config.yaml
n_layer: 13
d_model: 160
d_expert: 64
activation: "squared_relu"
normalize_top_k: true
routed_scale: 2.83
groups_per_token: 2
init_std_router: 0.0244
seq_len: 512
train_tokens: 252800000
Below are experts of layer 3 (counted from 0) of a mixture-of-experts language model. Rows are named down (a neuron's output weights, with its number) and show model dimensions 0-159. Each number is 128 + 24 x the weight over its row's rms, rounded and kept within 0 to 255.
Before each expert's rows: "comes before" lists some tokens at least twice as common just after its tokens as in all text. This comes from a sample of Wikipedia text that the model never trained on. Tokens count by the router's weight.

# expert 1
comes before: "-", "|", "=", ":", "The", "In"
down13 [127 124 117 164 125 119 127 116 122  94 117 134 114 110 136 102 136 157 127 138 107  86 130 133 128 126 156 164 100 136 133 193 110 118 148 139 145  91 115 102 109  75 137 121  85 134 144 119  91 130 106  90  85 128  73 101 180 124 130 126 168  81 167 155 137 169 134 129 154 146 121 148 168 170 135 131 152 118 133 119 150  99 117 137 157 135 114  94 137  97 165 124 136 139 159 154 123 116 149 156 146 139 140 104  89 115  88 153 101 132 137  99 132 160 114 141 103 170 139 126 154 123 140 156 103 173 109 103 103 114 126 116 139 131 108 126 130 168 127 125 191 171 131 128 137 107  69 122 112 119 111 124  92  81 143 125 144 146 138 120]
down14 [164 160 113 134 104 119 148 100 102 169 133 131 142 160 153  86 150  80  88  98 128 114 134 153 101 126 118 127 119 165 119 140 129 121 130 123  96 100 131 128 122 115 108  97 147 189 125 155 132 120 149 125  78 107 145  88 143 123 147 145 112 123 102 142 152  71 106 158 112 158 143 144 149 155 148 162 168 113  92  83 135 116 145 136 156 126  64 115 135 124 144 141 132 107 151 144 114 150 171 137 120 128 156 112 114 117 141 120 125 139 124 139 104 167 105  70 126 157 113 124 130 127 115 138 136 118 128  87 115 114 186 154 124 154 118  99 168 114 123  71 105 107 142 127 153  71 124 106 156 127 143 136 157 132 156 137 119  97 154 105]
down15 [127 133 132 137 158 131 162 148 144 128 110 132 150 117 146 159 124 155 148 103 119 136 108 118 174 129  90 142 128 142 105 136 136  92  94 111 148 123 126 120 123 104  87  94  92 101 140 111 143 150  78  93 177 109 106 114 163 166 161 148 140 138 137 117  79 126 124 136 101 116 136 100 163 123 130  82  99 117  98 141 150 167 120 147 130 161 137 109 146 148 111 160 107 133 102 115 146  79 106 223 145 160 131  94 130 157 164 148 126 158 105  83 159 117 118  96 133 115  95 120 114 116 130 105 164 145 129 112 153  93 102 107 106 123 142 162 123 148 125 118 156 111 147  92 102 161 141 152 137 163 110 135 118 112 134  95 148 124 111 127]

# expert 11
comes before: " |", ",", " (", ")", "–", ";"
down0 [121 119 170 103 130 129 120 130 153  98  93  89 133 125 124 162 116 134 119 144 105 117 154  75 129 106  68 147 122 119 148 148 125 127 119 117 115  86 166  98 160 132 137 159 153 154 153 139  74 164 129 104 124 121 141 147 124 121 161 125 149 117 114 164 132 127 136 153 113 141 125 172 137  91 130 147 159 116 109 122 107 124 130 119 127 126 138  77 135 122  99 162 120 157 124 152 127 115  65 111 197 149  89 148 149 112 170 115 119 147 139 115  99 166 134 119 165 156 126 118 108 128 135 125  88 143  80 111 146 122 133 129 116 117 174 111 145 204 131 163  76 131  90 153 110 122 146 137 132 129 148 106 132 126 115 124  87 124 113 121]
down1 [137 108 172  94 121 131 111 149 111 152 163 158 135 121 113  88 126 118 156 118 138 116 128 142 114  99 113 125 133 127 133 101 145 120 124 137 128 103 124 143 142 189 163 125 125 170 176 150 135 129 122  97  90 118 119 108  93 178 127  94 128  85 123 146 127 142 122 155 123 113 127 139 104 144 128 177 156  78 126 149 145 143 115 142 121 157 151 158 137 161 123 103 149 132 135 168 127  75  84  95  89 103 139 151 131 151  91 100 162 104  85 152 165 125 147 102 112 125 173 146 133 160 124 153 154 119 122  61 128 100 124 143 137 129  81 107  99 121  95 112 130 141 154 123 137  91 125  97 150 125 122  95 134 180 112 153 132 147 108 116]
down2 [140 137 159 103 127 138 118 146 134 135 100  90 151  83 101 126 118 162 141  78 104 115 114 122 102 125 105 198 126 120 127 170 135 161 140 155 112 148 105 130 135 119 146 138 140 149 142 122 187 167 137 111 144 130 131 115 122 122 118 125 107 128 150 107 143 155  88 124 137 147  81 123 135 122 148 120 110 135 121  97 103 117 136 117 156 156 110 122 125 181 146 142 153 171 120 170 159 119 115 140 159 150 193 130 116 114 133 114 114 118 118 117 144  89  83 121  58 147 110  90 107 128 133 133 129 112 128  83 158 138 184  97  90  97 118 148 142 109 157 115 168 103 106  96 139 133  94 150 116 118 170 124 108 137 154 128 137 121 165 147]

# expert 8
comes before: " |", ",", ".", "–", ")", " ("
down0 [151 108 122 121 105 107  92 151 136  82 101 143 140 157 125 125  90 152 146 112 143 120 134 143 143 101 142 126 110 100  74 135 126 114 124  72 181 177  92 149  74 100  96 106 108 107 123 124  97 129 115 125 126 132 101 120 136 120 131  89  76  72 186 147 153 146 126 166 126 143 125 150 130 145 140 143  97  99 130 104 152 148 153 157 123 142 144 162 156 143 103 115 137 142 109 136 129 127 131 108 117 121 150 154 134  90 135 170 105 118  97 144 114 151 128 152 153 158 155 144 120 161 121 106 173 157 127 147 146 111 159 139  50 132 151  96 161 150 127 141 161 116 110 121 113 133 117 133 126 109 128 143 125 116 151 165 125  91 134 150]
down1 [113 110 166 142 100 160 108 135 160 146 111 101 107 168 146 144 150 139  87 134 117 101 101 155 125 104 159 163 140 136 117 155 129 131 108 126 165 127 131 136 150 150  89 134 135 114 141 143 131 117 143 132 127 124 105 134 142 174 120  91 141 123  93 136 126 158 114 117 119 101 139 128 138  68  82 129 136  88 129 141 117  63 133 150 111 114  99 105 131 192  88 134 110 101 144 141 156 126 148 140 111 117  95 121 132  97 172 119 125 130  88 140 164 116 133 128  92 144  98  93 151  73 131 139 144 132 103 109 146 157 126 145 123  90 127 147 104 147 122 156 156 127 168 113  71 137 133 151 104 131 134 136 157 135  80 111 192 168 116 140]
down2 [131 129 151 137 144 137 122 171 132 148 149 145 118 121 124 100 157 188 140 114 151 153 166  81 121  87 123 101 153 147 162  72 149 122 117 160 136 160 139 143 112 156 121 146 117 148 172 157 134 155 126 116 125 120  72 119 133 190 106 102 137 129 125 138 123 147 121  85 147 129 140 153 117  96  99 125 112 101 127 119 108 148  72 126 143  81 130 125 154 111 161 129  90  85 120 118 160  88 151 131 103 152 113 114 140 105  85 124 131 126 135 109 103 128 149 134 142  92 114 111 154 158 126 152 118 126 134 112 120 113  94 132 158 154  98 160 114 140 116  99 158 161 145 128 130 108 111 124 127 115 133  85 187 115 102  92 121 135  98 181]

# expert 14
comes before: " |", ",", ".", ")", "–", " ("
down0 [137  90 118 121 115 109 179  90 113  80 100 126 131 141 130 147  90 101 102 126 128 152 128 107  93 137 136 139 167 150 143 178 151 174 112 152  75 146 118 127 173 148 113 153 123 135 151 116 147 108 109 107  68 144 142 135 133 105 121 121 135  99 123 115 160 166 100 160 151 146 101 102 128 141 153 130 145 136 131  89  96 129 132 184 122 120 136 123 149  90 152 161 120 170 126 115 112 119 154 167 127 126 120 108 154 105 118 111 116 118 151  95 157 124 153 148 126  91  82 110  87 155 116 102 137 123 107  84 106 119 119 127 153 101 131 156 145 136 168 130 132 185 105 127 159 116 140 150 100 105 157 122 114 129 154 102 118 134 115 180]
down1 [109 146 185 110 115 131 116 149 136 170 154 142 164  94 130 118 103 111 118 132 130 108 103 139  84  99 126 156 143 131 100 142 141 123 161 144 102  86 131 141 146 149 129 150  68 163 168 151 134 129  89 131 131 101 133 136 141 146 140  89 172 151 128 101 116 112 163 124 110 149 132 120 108 162 112 131 164 136  64 181 101 151 179 126 119 116 149 129 171 116 136 135 131 128 127  84 138 107 128 139 164 138 132 114 154 132 131 110 124 167  82  87  80 129 128 156  94 153 117 150 117 142 102 139 145 119 113 116 148 108  84 105 131 111 131 184 110 144 139 147 117 113 150  94 116  93 138 172 113 142 139 100 126  78 139 112 137 120 129 113]
down2 [149 160 139 130 132  86 183 132 166 103 106  94 125  72 129 110 134 148 118  99 115 149 132  94 137 115 128 110 108 165 121 121 107  71 121 181 140 113 130 118 157 128 131 134 126 114 148 162 148 161  78 110 136 153 145 123 133 116 138 131 104 121 141 123 103 126 116 121 124 105 124  82 125 156 152  99 135  73 149 145 113 120 161 101 119 113 148  56 148 123 129 110 161 142 116 106 116 137 105 161 118 111 118 128 110 137 174 125 121  97 117 149 134  98 154 118 149 165 103  83 113 104 150 141 170 138 169 121 107 114 138 116 152 104 134 150 101  96 147 148 154 144 156 123 111 134 138  82 158 171 144 103 177 151 133 141 128 128 176 150]

# expert 3
comes before: "-", "=", "|", "\n", "  ", ":"
down13 [ 72  95 114 138 179 153 132 137 129 123 160 147 180 151 142 159 158 171 128 105 184 129 151 184 136 146 133 162 118 101 119 158 137  94 109 170 175 158 149 170  93 140 101 130 133 154 166 141 135 126 111 103 114  99  87 143 122  99 124 130  97 125 131 133 114 117 134 116 139 154 169 132 121 104 110 134 132 124 158 141 108 122 107 146 152  98 113 105  77 114  97 105  95 134 136 150 128 141 172 117 104 150 137 101  88 109  95  90 148 153 124 123 139  96 124 157 148 121 142 105 158 122 143 170 112  78 110 139 118 126 112 136 115 106  80  97 145 110 153 123 124 148 129  96 144 147 117  81 130 129 136 138 109 124 143 100 118 112  97 127]
down14 [125 117 172  99 143 141 138 124  94 130 147 116 154 130 133 166 121  96 110 103 137 102  91 145 131 155 147 142 114 146 105 160 129 108 130  96 153 135 214 141 118 143 138 110 116 144 106 154 144  95 131 142 139 119  99 167 143 114  94 176 177  96 130 123 116 154 115  92 132 130 144 113 132 108 124 162 126 134 147 116 134 102 130 108 139 128 152  92 123 132 133 126 148 136 138 104  73  91 185 139  86 108 152 162 129 133 165  98 149 121  92 132 121 107 149  98 133 177 103 167 125  85 117 172 117 129 114 145 141 104 160  94 134 139 105 142 135 129 109 137  50 117 127 115 154 138  81  98 127 132 105 114 139 162 159 136 120 133 118 131]
down15 [123 158 117 122 127 106 166 127 150 141 123  65 145 122 116 140 143 111 139 111 140 104 115 138 127 164 129 109 159 121 114 129 116 106 187 168  92 185 104 117 144 112 131 129  79 167 113 138 178 126 140 112 122 121 102 182 168 125 147 140 130 126 155 123 165 140 141 119  92 168 151 112 100 110  85  83  78 128 105 123 104 132 140 148 117 123 108 119 137  91 101  85 105 127 133  75 154 101 126 101 114 146 126 170 146 137 152 108 150 154 158 154 164 157 131 107 113 109 148 149 126 120 127 138 137 103 108 134 158 142 113 160  95 114 164 138  97 141 122 137 158 152 136 105  97 108 153 160 121 111 123  80 154 138  97 122  95 131 116 148]

# expert 15
comes before: " |", ",", ".", ")", "–", " ("
down0 [ 95 133 123  86 137 130 137 130 147 148 154 134  98 154 106 136 161  76 137  89 120 134 139 160  74 134  97 134  66 142 129 118 101  93 133 137 110 130 106 145 127 118 138  95 117 121 100 137 124 120  72 119 143 180 118 129 133 125 117 118 109 128 152 141 158 105 123 120 143 136 116 126 131 107 118 141 147 169 162 126 135  90 131  91  94 163 107 106 110 135 178 106  89 159 113 172 144 144 146 143  98 157  98 138 144  82 121 111 139 146  89 154 130 111 113 119 117  89 124  68 145 108 120 164 119 162 196 138 114 142  90 155 103 102 133 127 183 129 133 133 134 156 125 159 126 123 135 107 156 151 131 104 115 135 112 138 103 172 124 129]
down1 [131 104 127 111 120 102 131 165 136 157 157 156 103 143 115 138 154  94 154 128 129 167 119 119 104 113  96 114 139 159 103 123  71  93 156 101 153 163 149 108 145 109  88 105 156 137 148 105 127 162 134 146 129 106 169 168 109  88 144 107 123 158  97 102 109 114 105 121 120 145  89 128 122 125 124 107 163 120 143  86 120 127 143 133 121 111 125  99 195 106 102  78 142 116 124 111 103 175 120 128 138 140 138 154 133 146 102 137 125 118 118 120 138 163 152  88 122 126 134 150  90 128 132  49 121 149 109 108 118 111 127 173 156 153 164 171 133 132 139 127 113 175 151 163 143 151 115 131  97 103 126 114 115 137 161 166 163 143 133 122]
down2 [146 165 128 120 119 108 138 139 124 111 141  86 118 113 108 100 140 128 137 135 139 155  98 121 116 117  86 123 146  90 121 113 169  99 124 130 115 135 159 118  87 116 129 147 122 120 133 173 140 157 129 140 116 106 134 115 123  98 101 170 140 160 115 159 105 149  80 132 135 114 140 121 103 165 101 119 164 119 136 127 124 145 138 117 144 124 108 147 122 113 129 105 171 124 119 130 132  87 106 110 137 138 130 141 121 164 147 134 152 112 107 120 129  78 130 142 160 142 160 127 130 121 132 140 142  98 109 121 117 130 167 109  99 202 175 208 106 133 163 137 173  88  67  89  81  94  95 129 172 167 136  97 153 133 151 137 114 108 144 112]

# expert 20
comes before: "-", " the", "=", "|", "\n\n", " a"
down6 [126 103  91 120  89 156 178  77  99 122 129 122 103 166 132 167  95 150 133 104  99 143 120  96 153 115 137 115 147 113 137 132 142 136 155 115 149 134 148 129 108 109  86 152  88 117 119 151 127 124 161 101 106 144 118 128 143  97 156 117 139 114 116 121 118 159 131 113 116 131 143 147 152 135 117 129 147  89  96  83 134 121 100 111 144  90 108  85 123 166 168 145 141 135 183 200 140 152 127 108 169 138 121 121 180 129 139 127 153 156 125 144 139 128 101 173 101  84 129  92 119 107 155 132 132 149 165 111 178 112 143 117 122 123 120 112 121 124 119 144 151 174 131 105 124 134 160  96 114 121 173  97 126 109  84  93 105 147 142 127]
down7 [141 148 131 109 126 108 139 138 146 107 127 115 122 134 145 158 109 153 127 130 118  79  92 133 132 125 153 135 101 170 127  89  98 102 130 123 127  87 170 129 126 129 119 155 130 127 128 131 170 154  91 132 106 107 140 147 152 122  97 132 131  96 102 144 139 146 128 136 130  92 134 124 167 138 101 139 137  88 109 128 103 123 134 149 141 108 140  95 108 102  94 139 138 129 159 139 136 147 113 193 146 141 130 153 131 178 116 127 143 129 100  85 200 141 115 103 158  97 181 160 117  89 144 117 164 163 156 120 138 180  88 122 128 103 119 125 119 156  55 118 131 141 103 133 120 131 131  94 137 123 103  88 126 148  74 128 122 135 162 174]
down8 [141 137 130 156 136 155 171 136  97 199  99 163 124 107 146  98  96 121 101 136  98 117 109 104 124 104 106 143 104 121 142 113 118 131 109 131 119 142 128  93 128 127 126 101 109 158 124 136 122 139 184 106 122  87 116 128 125 134 157 144 125 187 155 138 145 100 136 147 130 106 147 109 122  90 115 163 151 111 126 175 143  96 110 139 139 137 120  98 149 132 160  77 104 138 160 151 133 119 166 141 175 116 145 120 168  98 105 167 127 102 108 117  93 133 100 127 112 100 105  99 126 138 141 173 168 111 102 126 109 114 152 120 129 177 124 166 109 164 132 128  93 187  95  96 132 107 136 118 104 105 149 144 129 144  71 130 141 124 115 129]

# expert 13
comes before: " |", "–", ")", " (", ";", "}"
down0 [127 132 147 131 116  82 152  94 147  63  93 121 140  71 170  88 122 105 100 116 100  97 107 121 128 100 151 138 154  81 136  97 131 100 149 142 146 125 129 132 145  78 112 163 194 153 132 146 132 100 115 123 132 119 163  79 138 145 120 113  99 155 157 193 138 143 131 137  93 104 122  81  88 133 159 105 138 104 119 134 146 177 117 143 108 146 136 173 104 116 125 113 154 148 139 135 148 113 129 122 135 100 166 108 144 154 115 141 146 127  97  99 161 122 154 111 155 121 117  90 139 104 136 189 134 121 165 138 147 110 128 155 140 137 155 149 123 143 125 102 140  97 173 110 132 120 134 143 117 129 118 128 120 127 128 126 128 110 152 120]
down1 [141 140 136 121 160 118 156 140 115 127 102 124 114 130 118  84 146  96 148 168 127 169  89 124 120 137 137 134 107 118 131 119 144 110 133 162 110 119 137 156  70  74 173 136 164 200 146 146 149 135 107 152 138 145 149 146 110 160 110 133  97 125 140 146 170 106 131 140 135 139 151 108 129 100 103 104 109 101 123 128  95 144 142 146 104 102 135 139 107 153 150  79 134 153 103 104 121 159 139  99 110 129 139 168 101 134 170 129  92 143 114 126 110 126  83 127 106 143 150 109 101  98 129 103  91 125 163  97 144 118 128 129 164 118 138  99 119 112 139 142  94 144 192 134 152 136  95 145 140  72  63 111 148 126 148 134 134 118 149 101]
down2 [134 129 127 108  98 123 176 129 113 134 148  94  88  42 109 147 113 143 116  88 136  69 154 109 105  93 112 182 133 135 117 138 157  84 143 123 111 115  91 135 125  69 130 139 134 116 125 131  95 105 187 133 114 155 107 146 113 124  70  98 153 119 114 149 131 146 128 103 147 149 163 135 123 178 132 134 125 142 123 129 112 129 155 118  89 106 143  79 102 143 152 116 151 147 127 161 110 136 141  91 153  98 111 141 140 130 120 138 122 130 107 140 158 153 113 113 163 141 124 116 148 112 153 121 148 151 124 145  97 151 120 137 161 131 136 118 170 147 117 137 164 115 118 135 204  87 146 126 133 147 149 121 141 148 125 135 125 126 163 122]

# expert 19
comes before: "=", "-", "\n\n", "|", " The", "The"
down13 [ 92  94 142 150 122 119 115 145 150 101 135 158 142  96 105 125 128 125  88 140  68 118 145 115 111 124 170 178 157 108 150  78 171  95 155 143 112 126 147 172 116 114 144 121 127 105 134 113  83 118  76 149 100 144 109 117 115 139 146 107 117 142 131 134 109 147 118 140 155 150 130 143 122 131 128  89 131  92 128 135 133 139  89 150 115 105 121 101 165 116 152 109 102 148 137  65 119 169 101 144 136 117 119  93 149  94 152 149 147  95 129 153 135 146 121 184 102 121 153 154 110 122 155 104 154 145 111 137 125 150 130 148 171 107 125 138 129 105  95 139 131 132 134 161 120 183 114 130 169 163 182 114 146 127  91 139 138 116  84 137]
down14 [113  92  89 171 130 130 134 139 124 147 124 157 108 140 120  87  92 120  81 142 134 114 136 124 106 134 123 163 155 110  91 150 108  98 175 125 143 104 114 144 104 142 147 102  94 167 131 133 101 121 100 123 176 113 108  72 110 126 159  98 126 137 113 150 208 170 132 171 126 136 146 110 100 109 131 103 128 164 158 117 121 139 153 134 181 117 107 159 135 132 119 107 139 153 137 152 130  94 145 143 134 149 132 165 151 126 116  93  95 119 157  76 115 113 126 182 109 155 145 137  95 182 103 130 159 135 138 118 143  83 122 142 141 136 127 142  70 135 140 129 128 142 108 113 151 131 158  95 115 138 114 127 137 116 123 133 120  91 133 129]
down15 [134 149 171 176 137 154 155 125 136 121 120 147 141 140 108 179 127 112 148 126 128 122 123 192 111 109 136  88  90 126 124 161 111 120 145  74 143 104  80 119 116 124 111  97 146 144 131 152  96 137 109 100 156 100 142 148 103 117 167 130  99 144 171 149 150 128 120 136 116 126 116  98 123 140 158 147  72 155 111 120 126  85 117 113 116 142  89 109 142  99 102 141 130 118 113 100  85 153 130 129 145 152 122 102 159 146 133 136 130 128 153 135 121 147 150 108 113 111 126  99 150 167 119 137 161 142 144 129 144 137 144 109 156 141 103 101  49 158 144 119 173 137  71 164 132 159 128 136 132 123 107 153  58 126 132 100 121 147 122 135]

# expert 23
comes before: "-", "|", "=", "\n\n", " The", "The"
down0 [125 142 136 121  94 106 153 126 164 111  95 115  85 130 112  79 152 117 182  80 161 137 122 144 162 109 142 166 130 156 175 117 127 129  97 107 136 114 161 115 167 122 115 127 133 149  84 133 149 104 119 128 112  91  88 135 122 140  99  73 108  92 111 120 122 133 124 123 199 116 162 142  93 101 144 101 154 109  83 108 153 111 134 167 153 136 142 108  98 105 128 145 113 149 153 160 107 116 110 116 122 142 122 106 150  99 127 115 100 156 144 140 134 144 155 121 111 167 128 128 104 140 105 141 169 113 141 120 128 148 164 156 144 174 151 105 130 130 128  87 107 159 141 174 123 125 141 162 157 118 105 159 156 112 142 119 117 139  86 131]
down1 [125 116 130 137 152 141 122 118 169  97 123 147 141 175 169 135 133 135 161 147 112 141 106 141  94 125 158 110 110 120 116 117 145 119 134 125 125 112 114 151  96 165 145 106 152 123 121 141 119 119 110 128 129 140 117  75 169 107 118 185 132 127 131 151 124 122 160  51 150 161 133 101  90 142 116 112 114 186 122 111 127  94 120 127  85 123 139 131 103  94 139 120 158 163 147 113 101 146 165 105 122 110 145  89 142 174 165 151 106 149 134 107  97 132 151 154 102  83 109 129 165  91 110  79 117 139 154 112  94 145 128 165 106 178 133 144  84 151 123 126 135 133  79 110 107 138 112 156 141 146 163 154 144 124 124 120 133  98 124 158]
down2 [125 141 112  98 114 104 158 128 163 109 157 138 153 165 173 138 131 155 122 114 140  93  60 130  89 133 117 149 103 120 138 109 119 149 120 130 145 100 109 150 142 129 122 115 120 121 100 131 141 165 160 111 138 118 115 130  81  89 136 142 181  82 114 154 151 125 111 122 122 169 152 182 102 116  98 165 120 141 133 138 111 142 158 122 116 169 164  98  67  92 118 125 141 126 179 122  95 162 127 111 108 139 149 127 133 130 118 132  99 150 161  95 162 114 139  94 135 136 151 102 141 113 165 131 139  88 107 114 173 141 132 141 109 138 117 152 141 140 127 100 132  92 149  90 139 117 158  61 151 145 125 127  96 140 118 154 134 162 130 139]